config.toml
n_layer = 15
d_model = 128
n_experts = 64
experts_per_token = 4
d_expert = 32
d_shared_expert = 128
activation = "swiglu"
moe_layers = [0, 1, 2, 3, 4, 5, 6, 7, 8, 9, 10, 11, 12, 13, 14]
router_score = "softmax"
normalize_top_k = false
routed_scale = 5.54
balance_loss = 0.00362
balance_bias = false
router_z_loss = 0.0001
init_std_router = 0.0349
lr_router = 0.000559
vocab_size = 8632
norm = "rmsnorm"
norm_eps = 1e-05
tie_embeddings = false
optimizer = "muon_variant"
lr = 0.0099
beta1 = 0.9
batch_tokens = 32768
seq_len = 768
train_tokens = 287500000
steps = 8774
dataset = "wikipedia_en"
Below are experts of layer 2 (counted from 0) of a mixture-of-experts language model. Rows are named gate (a neuron's input weights, with its number), up (a neuron's input weights, with its number) and show model dimensions 0-127. Each number is 128 + 24 x the weight over its row's rms, rounded and kept within 0 to 255.
Before each expert's rows: a language model's description of what the expert responds to; "gets" lists some tokens that make up at least twice as much of what it gets as of all text. This comes from a sample of Wikipedia text that the model never trained on. Tokens count by the router's weight.

# expert 46
What it handles: Row-start words, pronouns. First token of a new table row or list line, like Grand, My, US, and sentence-starting pronouns He, She, his, her.
gets: " ", "|", "his ", "M", "H", "He "
gate1 [130 106 128 167 122 153 134  96 139 119 132 115 119 143 139 124 149 143 111  96 136 124  72 129 192  87  86 130 145 164 166 111 122 145 117 114 138 128 125 127 108 167 180 129 116 104 145 112 119 150 108 148 102 127  86 141 139 133 124 144  97 111 114 121 116 140 127  98 129 118  91 106 130 124 108 105 165 123 169 114 130 159 104 158 147 135 157 167 156 128 125 154 117 127  89 159 116 137 146  76 125 140 125 182 107 132 142  91  75  73 153 134  82 127  98 104 143 156 142 123 118 131 144 117  90 115  79 121]
up1 [106 154 126 150 104 115 154 129 122 102 118 110 127  61 131 125 134 114 135 127 121 150  59 158 185 130 118 125 122 116 157  85 198 163 156 117 157 100  94 127 139 138 147 144 107 106  94 111 155 133 108  99  98 135  78 106 108 129 136 136 161 131 110 131 135 117 150 142 112 113 106 138 120 157 126 122 114 148 162 117  98 133 108 102 120  85 140 122  94 103 121 128 149 135 130  84 143 149 138 101 126 139 104 135 150 121 166 175 103 138 170 119 110 146 116 122  75 123 119 154 116 126 151 106 126  98  80 111]
gate2 [142 179 164 119 129 112 162 114 136 143 121 123 124 155 131 137 141 122  95 126 141 123 129 113 131 100 106 114 164 160 108 112  89 122 122 124 154 130  92 132 127 150 146  89 155 126 174 122  78 114  98 118 110 133  67 145 111 104 157 110 157 130 135 100 122 172 114 145 149 139 126 149 129 138 113  83  84 168 124 165 128 136 142 139 132 125 111 168 124 111 126  88 160  88 127 123 137 150 119 146 114 130 163 131 105 168 129 100 126 127 177 132 109 122  91 121 130  95  68 147  89  84  83 109 126 121 113 166]
up2 [113  99 111 125 136 146 125 174 102 107 114 130 129  92 113 147  96 113 134 118  81 167 127  82 136 132 167 144 102 149 138 119 147 161 117 146 114  80 134 109 132 112 150 178 140 114 113 166 142 136 141 173 102 117 129 168 148 113  92 130 162 110 141 130  83 126 145 168 175 111 123 145 106 173 110 143 129  97 130  88 129 156 163  86 120 136 149 124 105 175 133 106 140 165 125 126  89  91 142 106 168 139  90 129 151 134 132 106 153 117 111  96 136 181 103 116 105 117 124 146 134 129 141 142 135  93 143 125]

# expert 25
What it handles: Standalone numbers. Whole numbers and number words as separate tokens, such as 13, 5, three, usually in table cells, dates, scores and counts.
gets: "2 ", "0 ", "1 ", "3 ", "5 ", "4 "
gate10 [145 131 106 102 108 148  81 136 128 106 126 116 145 116 136 129  76 138 124 112 136 139 111 128 140 149 115 129 136 132 178  97 138 119 156  98 131 143 107 143 134  87 140 158  83  72 123 151 102 155  72 133 114 164 130 152 108 107 159 141 100 153 146 128 151  78 130 134 139 109 150 175 117 105 131 124 161 127 129 119 148 146 158 105 118 130 100 158 144 148  98 166 139 110 135 154  85 120 121 140 148 147 189 132 122 123 112  76 116  91  69 127  88 141 155 103 125 119 169 140 106 162 123 138 157 132 128 137]
up10 [139 153 150 145 123 129 148 178  74 126 166 132  96 149 133 141 139 125 132 106 187 133  73 148 151  88 176 110 115 111 144 106  95 134 106 152 152  95 132 120 151 122 119 125 157 126 114 130 156 152  97  64  70 111 110 139 131 120 136 149 150 153 134 135 109 124 134 136 151 114 139 152 126 110 147 129 132 153 141 160 122  80 140 149 145 110 151 107 173 129 114 142 103  99 126 126 178 156 135 155 139 158 134  97 140 123 116 133  94  98 120 149 152  79 133 105 104 108 141 108 128 123 130  87 153 132 132  77]
gate11 [125  75 101 119 166 107 117 113 120 136 124 139 141 143 150 141 116 151 104 143 123 114 126 166 115 133 132 120 109 143 132  97 151 117  87 146 105 139 150 169 162  79 138 142 170 157  73 132 161 151 149 101 128 150 103 142 124 120 142 133 130 119 148 115 142 142 140 139 157 137 159 104 125 179 152 116 134  72 138 126 124 133 121 161 147 123 111 130 156 101 132 133 150 124 130 100  87 171  74 129  96 161 116 157 171 190 118 122 160 116 125 140 103 125 104 148 145 164 102 102 148 146 121 140 146  89  86 164]
up11 [143 154 114 167 128  98 138 147 128 184 126 119 152  98 104 162 139 134 155 117 147 158 132 166 107 139  75 124 120 142  86 170  95 115 121  89 127 136  90 188 128 140 168 133 122 123 115 114  76  99 135 142 105  92 131 145 105  65 120 116 147 141 106 120 130 161  95 143 170 127 124  82 113 135 112 145  97 110 120 152 112 116 121 157 107 129 108 106 160 137 121 131 153 140 139 133 170 149 126  77 155 157 119  86 137 103 133 110  80 124 124 100 111 114 143 161 142 142 143 130 149 146 136 103 147 137 123 124]

# expert 1
What it handles: Table separators and codes. Dashes, bullets, line breaks and short capital codes in tables and lists, such as date-range dashes, FIN, USA, IAAF.
gets: "- ", "– ", "\n", "0 ", "201", "— "
gate0 [136 132  87 107 134 104 139 134 107 140 115  97 146 136 139 147 142  76 100 151 133 157 143  84  73 138 157 122 133  96 135 113 153 114  67 149 122 130 149 126 133 128 101 138 136 150 129 132 129 144 109 109 125 172 127 159  98 144  88 136 164 133 144 141 152 132 111 101 129 135 142 121 132 105  87  74 111  79 195 136 112 135 124 101 141 111 142 103 121 129 145 149 163 103 123  99 140 112 143 131 132 117 179 174 145 129 101 153 157 177 101 117 146 129 102 159 144 141 148 134  67 124 132 153 124 142  90 118]
up0 [122 124 132 140 140 131 107 101 141 136 108  94  97  98  80 113 111 112 134  91 137 141 126 157 137 179 158 121 155 118 117 130 129  93  94 141 159 119 125 136 112 105 110 122 140 117 128 121 164 122 123 153  92 123 161 111 125  90 117 152 120 175 110  88 190 159 161 123 152 123  83 153 137 135 116 157 128 161 141 133 116  94 117 107 146 127 141 182 134  77 132 132 161 134 124 146 132 148 118 156 118  91 122 144 158 162 170 153 104 125 132 154 107 152 188 121  74 150 126 113 141 101  90 131 128 135 112 167]
gate1 [143 143 112 122 152 109 122 118 141 153 147 117 110 173 170 196 152 133 129 128 170 117 147 143 114 175 142 103 141 106 107 140 174 141 166 122 167 150 118 147 161 151 116  79 129 118 116 141  98 163 126 131 111 125 174 143 132 124 110 128 111 114 118 154 163 106  96 112 119 116 133 113 125 122 105 137 146 146 105 106 100 155 103 106 121 104 143 113 125 117 131 141 133  73  97 100 110 184 139 144 147 110 144 112 111 107 108 154 132 118 113 155 180 115 141 132 117  85 168 121 124 144 100  93 142 104 162 188]
up1 [ 73 108 114 101 135 118 127 153 139 100 107 162 115 134 113 119 134 128 133 102 101 108 122 130  96  55 100 160  83 132 181 111 142 119 114 111 113  91 126 141 143 110 157 152 122 146  96 103 140 118 109 130 122 128 124 161 175  91 101 183 131 137 133  92 108 120 136 141 121 130 182 142 101 158 147  82 146 124 126 133 163 107 126 134 115 162 126 112 139 159  97 101 150 180 170 161 103 112 111  95 146 128 118 152 128 133 129 113 131 105 142 100 134 125 135 106 124 109 118 155 163 132 146 131  73 165 136 131]

# expert 51
What it handles: Mid-word Latinate pieces. Pieces inside longer words, especially et and ic, and suffixes like -ical, -ential, as in baronetcy, monetary, rhetorical.
gets: "et", "c", "ic", "an", "al ", "\n"
gate0 [180 138 167 116 158 146 112 141 147 122 112 148 153 123 111 164 134 125 105 160 127 184 158 170 126 104  98 115 129 146 153 136  96 127 131 129 157 137 141 173 123 177 115 148 175 146 157 104 135 165 135 129  92 145 141  88 134 131 149 116 108 113 134 106 109 147 146 121  94 108  88 104 149 139 115 128 154  95 159 104 165  77 177 149 137 123 109 148 125 117 106 126 136 136 127 123 104 106 127 120 138 162 138 121 140 148 125 112 160 167  99 117 130  97 132 203 144 114 111 149  86 135 124  97  98 108 136 110]
up0 [ 94 156 100 136 123 115 163 144 104 109 165 100 119 103 138 119 110 101 179 153 120 121 122 115 153 129 147 179 125 134 169 125  89  96 114 139 157 127 123 106 136  73 119 117 109 105 112 145 166 120 111 142 190 143 137 167 141 148 113 123 174 148  81 137 152  93  66 113 141 138 103 111 100 149 134 166 158 106  97 113  97 165 126 119 154  99 112 131 153 133 126 116 109 116 102 148 112 144  95 132  98 105 122 169 149 118 124 125 111  92 129 150 143 166 136 149 111 128 162 119 127 148 118 130 170 117 106 108]
gate1 [141 118 119 131 113 128  92  92 169 111 105 129  96 122 124 129 167  95 107  92 163 154 129 133 133 116 136 119 114 141 147 183  96 101 149 130 117 123 132 120 161 103 112 137 114 123 132 155 136 110 115 168 136 155 173 135 105 150 154 136 117 113 129 135 111 119 114 165 154 121 126 129 144 132 144 116 126 116 127 122 118 115  50 120 168  77 142 184 142 145 104 165 147 116 121 143  96 128 106 163  97 152 102 154 108 181  94 146 155  82 122 105 159 119 127 113 164  95 123 127 106 172 138 112 171 121 131  89]
up1 [129 123  98 144 150 114 122 105 141 147 128 111 153 138 141 155 150 117 144  65 127 137  96 134 168 104 124 127 133 125 116 130 130 125 180 110 161 123 149 139 158 116 126 145 181 155 177 114 137 143 139 115 130 210 136 114 121  82 134 146 168 140 121 139 128 150  91 112 144 129 121 147 110 162 147 124 114 118 127  94 114 127 139 100 109 150  92 184 186 119 161 129  93 100 152 148 144 132  89 151 155 145 134 124 188 148 112 145 181 108 106 150 133 134 148 155 130 127 152 109 153 158 129 147 129 123 129 136]

# expert 50
What it handles: Past-tense verbs after subjects. Action verbs right after a subject in narrative biography (released, announced, won, published, kept), plus his/her/the and surname endings like W-right.
gets: "the ", "- ", "his ", "ed ", "\" ", "ted "
gate0 [141 171 138 138 103 129 149 129  67 112 126 149 137 150 102 118 102 127 107 100 135 115 133  98 109 113  88 142 141 118 130 121 119 124 128 130  58 159 147  99 153 120 175 141 128 151  93 137 163 146 179 122 167 111  75 148  93 113 111 100 140 177 170 144 132 117  73 129 102 138 129 115 143 155 109 137 121 131 131 161 137 132  78 138 165 120 113 122 125 115 105 148 152 148 123 142 123 141 138  92 136 122 130 119 175 150 120 157 149 112  85  73 117 112 128 171 130 117 118 134 124 170 124 115 164 127 137 107]
up0 [199 130 152 129 153 106 119 143 133 145  70 164 131 124 107 106  97 155 123 135 183 106 114 123 109 158 143 123 129 163 147 173 128 132 150 141  59 142 171 105 111 154 162 146 100 127 122 138 138 106 139 105 138 133  90 101 132 110 114  72 169 134 147 120 113 146 148 128 144 130 165 122 135 140 140 142 125 143  90  94 133 146 137 154 160 111 144 152 123 155 128 133 142 122 134 128 108 131 166 142 135 116 101 114 172 135 118 171 172 143  95  83 104 116 133 151 108 133 126  80 115 125  86 105 120 134 123 142]
gate1 [108 137 105  93 105 107 131  78 120 114 114  96 135 108 135 127 137 141 129 125 117 135 150 131 170 169 120 124 167 143 101 148 137 114 169 169 139 191 138 107  82 145 145 139 106 140 135 119 153 117 118 102 164 144  63 158 104 145 137 119 106 119 144 103  89 150 106 171 140 126  93 141 145 124 109 118 143 132 147 127 106 153 119  93 139  97  80 139 118 120 123 156 120 128 160  98 131 104 170 131 130 171  90 162 144  97 141  98 115  69 154  82 136 103 140  97 119 114 130 155  92 122 129 122 124 105 120 131]
up1 [177 160 123 149  94 134 139 156 137 163 154 178 121 127 131 124 115 104 109 137 129 144 123 143 112 123 153 107 127 145 123 133 101 115 112 109 155  71 130 171 170 142  82 151 142 137 159 125 121 143 144 149 145 105 124 125 128 162 125 135 153 118 128 135 121 117 150 117 115 100 139 149 112 153 162 125 130 149 103 104  91 159 117 179  99 121 182  89 116 159 127 102 102 113 130 120 137 147 138 106 164  76 118 106 135 151 143 130 142 140  67 165 142 148  85 117 116 115 139  78 134 102 123 115 175 141 134 185]

# expert 54
What it handles: Table cells, label colons. Pipe cell separators at the start of table cells and colons after field labels (Principal:, Authority:, Guest voice:), plus country codes like ARG.
gets: "| ", ": ", "\"", "(", "= ", "; "
gate0 [127 123 158 123 127 152 103 103 154 204 133 147 105 173 150 141 131 142 156  97 147 161 125 113 153 106 146  80 108 111  80 153 121 118 131 117 157 133 134 123  94 124 109 115 119 150 126 117 110 109 131 100 147 147 133 117 164 124  58 118 132  83 167 151 134 114 163 130 129 144 128 120 133 126 110 127 145 107 126 160 118 132 136 131 147 126 129 129 103  95 116 116 135 144 175  86 116  98 141 155 138 129 118 176  73 112 151 159  90 138 156 109 114 142  79 135  94 161 122 137  96 156 138 135 102 173  96 131]
up0 [120 144 144 157 123  94 114 122  77 103 126 141 137 145 117 150 138 188 121 136 127 158 126 200 107  78 135 120 142 139 140 163 106 150 135 151 117 101 138 156 118 119  85 147  98 141 127 141  98 110 100 116  98 136 153 133 145 139 113 123 103 159 107 124 109 133 131 100 129 120 148 148 100 122 133 163 110 111 148 149 127 109 181 112 135 169 146 119 105 118 143 108 103 155 143 154  88  78 161 179 142 121 136  88  94 159 150 151 144 119 104 139 122 121 166 102 138  90 140 124 130 102 135  74 129 168 149 102]
gate1 [147 136  79 129 133 133  92 114 156  86 152 178 129  89  99 143 130 129 131 107 145 121  86 180 161 116 133 107 134 130 134 110 155 123 167  99 120 129 134 136 120 132 120 117 149 121 140 141 101  94 157 128 111 145 141 141 111 113 132  89 171 131 153 147 140 145 185 122 147 104 135 102 136 120 140 145 149 132 133  83 104 121 104 175 175 124 113 103 133 130 148 125 108 132 128 132 159 217 136  67  96 124 137 136 124 151 164 129 108 132 152 114 141 116 125 127 142 114 147 140  90 189 140 119 118 108 101 118]
up1 [104  96 127 107 162 114 137 133 107 134 131 132 124 120 177 145 138 101 121 109 118 167  98 154 125 174 118 159 136 109 115 144 136  86 113 149 100 102 142  70 121 153 131 165 118 130 128 117 100 147 145 152 119 128  71 172 140 125 121  67 167 147 175 146 110 137 163 118  89 149 102 145 144 108 142 122 115 134 126 119 141 130 145 111 132 126 111 162 168  82 159 153 110  80 104 146 134 128 157 134 137 143 147  97 110 100 150  73 163 114 144 140  91 128 132  78 135 167 148 126 133 139 152 131 127 136 132  99]

# expert 36
What it handles: Hyphens and adverb suffixes. Hyphens in compounds (longest-running, near-white), adverb and adjective endings like -ly, -ically, -sive, and the vowel u mid-word (pit-u-itarism, marij-u-ana).
gets: "-", "u", "–", "an", "i", "ly "
gate0 [ 83  96 124 184 107 138 112 129 129 169 117 133 129 105 123  82 117  73 152 150 123  97 112 134 106  96 110 127 162 193 117 130 124 164 102 156 157 137 168 113 151 135 145 122 124 109 149 123  81 139 143 109 115 117 134 143 114  95 157 128  79 132 101 137 128  87  90  84 122 140 202 129 125 104  84 116 152 133 134 157 132 114  86 100 102 147 144  91 117 103 110 135 156 122 131 141 157 100 160 134 150 135 136 117 110 113 140 133 136 153 140 140 134 138 125  87 111 132 153 123 126  95 138 144 106 157 133 118]
up0 [163 115 166 122 124 150 121 150 155 103 170 181 105 152 108 175 136 140 117 121 135 136 147 127 102  87 119 115 129  97 152 156 140  94 128 174  96 148 115 152 125 100 126 149 149 137 106 117 125 151  92 162 130 178  64 173 129 115 147 151 131 108 151 143 139 143 160 141 148 136 103 122 146 142 122 167 133 147 116  90 157 149 158 133 119  80 143 148 116 128 141 139 102 139 109 141 112 131  86 213 121 153 145 120 126 119 133 112 141 125 105 145 105 111 134 121 118  94 137 149 131  98  85  95 128 114 118 133]
gate1 [112 102 159 159 126 137 113 135 104 183 149 147 146 141 133 134 121 142 152 126 116 156 186 128 143 121 118 162 156 165 113 142 143 126 110 121 106 165  87 154 102 122 165 110 127 154 135 184 135 115 108 150 124 154 131  82 110 116 127 166 127  88 100 144 101 140 125 104 102 142 166  87 152 107 102 150 107 140 140 107 141  81  98  78 116 125  89 105 102 144 135 128 115 146 126 112 148 158 139 132 188 136 146 110 157 109 109 131 121 126 169 129 137 105 125 144  97 120  95 104 151 131  81 160 138 131 104 160]
up1 [119 131 101 121 153 104 136 107 148 161 138 136 113 169 107 150 114 172 176 154 135  93 148  94 155 102  78 161 190 144 135 138  67 144 112 124 121 142 156 157  97 131 135 154 137 148 110 162 111 134  98 163 125 154 125 120 157 126 140 156 137 114 110 158 122 116 145 136 137 122 123 166 164 144  80 112 147 121 141 145 135 125 134  68 156 127 122 145 115 147  85 146 161 145 163 143 141 131 148 126 127 108 105 140 160 113 155 142 126 164 140 157 109 120 127 112 104 129  90 133 137 118  89 105 161 163 153  89]

# expert 3
What it handles: Past participles after auxiliaries. Verb endings and participles right after was, were, also or been, such as bred, released, held, opened, born.
gets: "ed ", "the ", ", ", "ated ", "ted ", "released "
gate1 [103 106 114 131 139 129 111 147 171 128 121 107 127 125 114 115 135 107 107 115 112 142 121 118 115  81 112  92 140 112 134 145 112 151 172  85 149 128 133 182 130 102 132 113 187 109 163 150 165 120  95 100 117 134 130 131 135 125 143 125 113 130 148 177 156 112 112 167 125 161 150 128 126 106 139 135 153 133 114 158 107 152 183 110 131 144 146 166 135 172 116 123 172 129  85 103 154 120 124 148 113 114 141 101 133 100 125 135 160 129 128 105 165 180 109 129 101  91 107 155 182 152 130 112  69  96 149 116]
up1 [151 153 149 155 121 157 158 109 106 165  90 123 126  94 143 149 121  91 131  81  70 155 119 100 146 163 128 129 171 109  82 124 165 116  90 157 149 119 120 139 112 147  91 156 156 130 144 135  94 135 113 153  77 139 137 124 136 123 146 118 144 118 111 133 165 115 158 126 140 175 137 124 145 147  66 134 142 169 113 119  92 123 135 162 152 135 105 132 161 134 124 157 141 171 103 137 133 116 153 126 100 118 134 155 103 123 145 114 124 172 180 127 153 129 122 144 129 118 125 113 107 114  81 139 158 155 122 159]
gate2 [113 111 116 128 103 157  87  95 146 142 117 153 113 140 114 114 143 167  91 163 112 156 144 135 140 130 141  99 155 146 127 110 144 182 164 111 107 125 141 144  80 106 105 103  95 129  89 169 136 100  40 138 129 130 100 107 146 129 123 102 124 104 136 149 107 116 128 107  96 120 125 118 125 116 104 143 113 109 121 154  92 126 129 151 126 103 115 156  69  95 118  86 174 100 136 141 170 114 173 135 101 137 107 118 140 115 140 160 157 157 129 158 103 124 106 150  93 107 125 145 117 133  94 122 123 135 100 133]
up2 [102 135 127 127 137 130 121 152 176 131 169 120 107 153 128 175 147 109 142 139 165  99 145 137 113 142 154 124 116 131 128 137  88 129 153 128 126 117 177 109  90 157 122 149 138 149 146 117 127 108 168 124  93 127 107 113 130 161 114 108 108  93 123 124 127 104 155 132 140 133 141 111 174 108  79 146 127 132 168 110 115 159  90  95 178 159 144 132  84 106 118  85 117  86 153 105 122 122 158 106 102 141  86 158 114 106 150 118 189 149 156 136 109 127 105  84 177 104 127 123 107 110 147 114 137 166 128 118]

# expert 12
What it handles: Coordinating conjunctions, linking prepositions. Linking words joining phrases in running prose, mostly and, to, or, but, before, into, as in "track and field", "easy to find".
gets: "and ", "to ", "or ", "of ", "/ ", "& "
gate0 [123 124 119 116 136 114 154 141 116 147 130 172 129 146  85  90 114 110 111 147 149 156 122  99 117 116 122 130 102 153 171 134 131 111 167  64 153 118 128 135 144 160 149 128 139 116 115 178 122 140 122 143 113 142 149 126 126 118  99 146 124  99 143 127 123 162 142  91  77 139 139 158 159 148 107 150 144 137 125 132 139 132 145 168 113 140 119 122 147 119 159 121  73 123 112 125 186 136 183 143 111 120 146 159  71 147 126 141 109  88 117 123 101 107 118 145 177 184 145 186 135 142 116 100 134 144 154  95]
up0 [136 148 163 173  81 146 106 100 123 106 140 101 166 112 113 154 135 100 146  94 132 146 122 129 126 135 129 141 133 105 108 136 148 135 119 158 165 132 129 141 129 138 129 125 125 145 103 123 163 163 127 100  88  76  81 111 160 132 154 110 179 124 133 132 117 116 164 151 133 116 176 148 139 133 137 110 117  96 157 119 135  52 145 133 131 137 129 132 109 151 114 125 200 140 106 160 115 135 116 152  93 145 111 126 162  58 129 134 154 131 141 167 118 121 127 139 156 146 133  97 129  94 122 145 167 102  99 137]
gate1 [121  92 160 140 120 157 148 113 156  94 178 115 118 139 136 132  89  82 132 122  92 143 119 147 117  86 145 116 147 141 178 114 133 153 148 138  86 127 153 116 110  99 138  78 131 129 108 119 133 139  97 117 105 126 115 141 130 144 121 147  97 118 104 136 139 163  88 131 162 146 136 153 118 115 166 146 174 110  98 158 114 113 189 167 164 140  97 162 129 158 143 116 111 136 113 115 136 121 169 153 119 139 149 143 137 168 113 141 136 145 147 135 120 119 118 133 156 106 151 148 147  61 108  91 127  76 152 113]
up1 [105 149 109 147 161 166 146 102 138 135 158 128 147 128 119 125 141 156 104 139  85 150 128 143  93 132 114 137 162 157 118 108  79 140 123 107 142 173 122 127 109 114 173 127 140  85 118  94 113 102  94 156  96 157 125 149 160 149 122 142 140 173 138  98 102 128 110 168 127 105 119 151 117 102 140 144 131 101 132 133 135 109 137 100 141 117  63  84 197 143 118 147  94 110 141 113 121 127 139  90  97 110 133 104  98 150 126 144 145 118 139 146 105  99 110 173 145 153 155  81 112 118 139  95 145  99 131 107]

# expert 13
What it handles: Name and word endings. Word-final pieces ending a name or word, often in tables of names, such as -l in Cheryl, -en in Gen, -al in dorsal.
gets: "-", "o ", "a ", "s ", "el ", "I "
gate1 [142 148 141  92 105 133 166 123 102 161 160 144 175 106 109 125 116 162 140  71  81 183 102 141 137 108 113 137 119  98 183 151 142 124 121 165 113 105  99 103 152 115 127 145 126 129 123 104 119  99 123 139 115 131 144 136 129 169 120 130 158 119 160 139 161 155 146 149 126  97 104 109 149 134 119  96 123 110 167 169 100 110 112 196 153 137 154 137 106 140 138 122 142 177 131 134 133 116 140  97 140 181 108 124 122 136 125 108 141 111 108 119  84 156  80 106 127 128 154  89 117 104 131 140 103 102 126 121]
up1 [138 142 134 125 127  86 143 106 128 130 136 108 103 130 131 144 131 129  96 110 134 114 114 134 132 102 156 133 117  63 164 154 140 157 103 122 119 158 165  92 139 133 119 168  85  91 175 140 153 140 133 142 126 133 108 115 148 106 101 140 111 131 127 127 116  91 157  67 143 129 120 105 102 138 101 132  95 118 130 116  97 126 129 135 116 153 124 156 126 105 126 122 135 157 170  96 161 151 151 127 121 161  93 163 135 123 107 188 142 183 143  99  99 116  96 103 200 115 104 154 130 112  83 146 120 145 129 100]
gate2 [152 160 128 102 125 118 142 158 148 141 140 113 119 121 121 117 150 106 117 105 168 173 129 181 113 125 173 142 108 122 138 149 140 139 113 117 177 100 112  93 136 123 116 120 170 127 100 122 114 153 143 142 134 110 131 123 135 150 149 109 101 129 112 120 136 107 104  89 129 148 117 117  83 145 125  73 118 126 117 155 131 143 124  97 106 161 173 124 124 157 118 118 136 159 110 106 121 143 134 163 145 168 172 141 183 142 145 133 164 110 107 189 118 126 135 172 116 125 185 145 106  68 123  77 141 142 133 109]
up2 [181 168 157 143 182 123 134 130 139 106 151 130  68 123 108  80  94 139 117 153 101 128 113  94 135 154 125 103 143 154 112 161 120 104 128 127 128 130 172 102  94  85  96 120 116 148 119 101  92  98 133  97 163 137 139 150 125 130 155 129  91 144 154 145 177  95  98 134 123  80 110 137  89 109 148 120  96 131 101 169 136 131 109 134 140 116 140 137 153 169 127  97 110 140 123 143 125 133 153 130 145 142 118 168 143 113 111 149  88 133 151 151 126 157 139 171 139 154 142 123  98 103 147 117 144 110  97  98]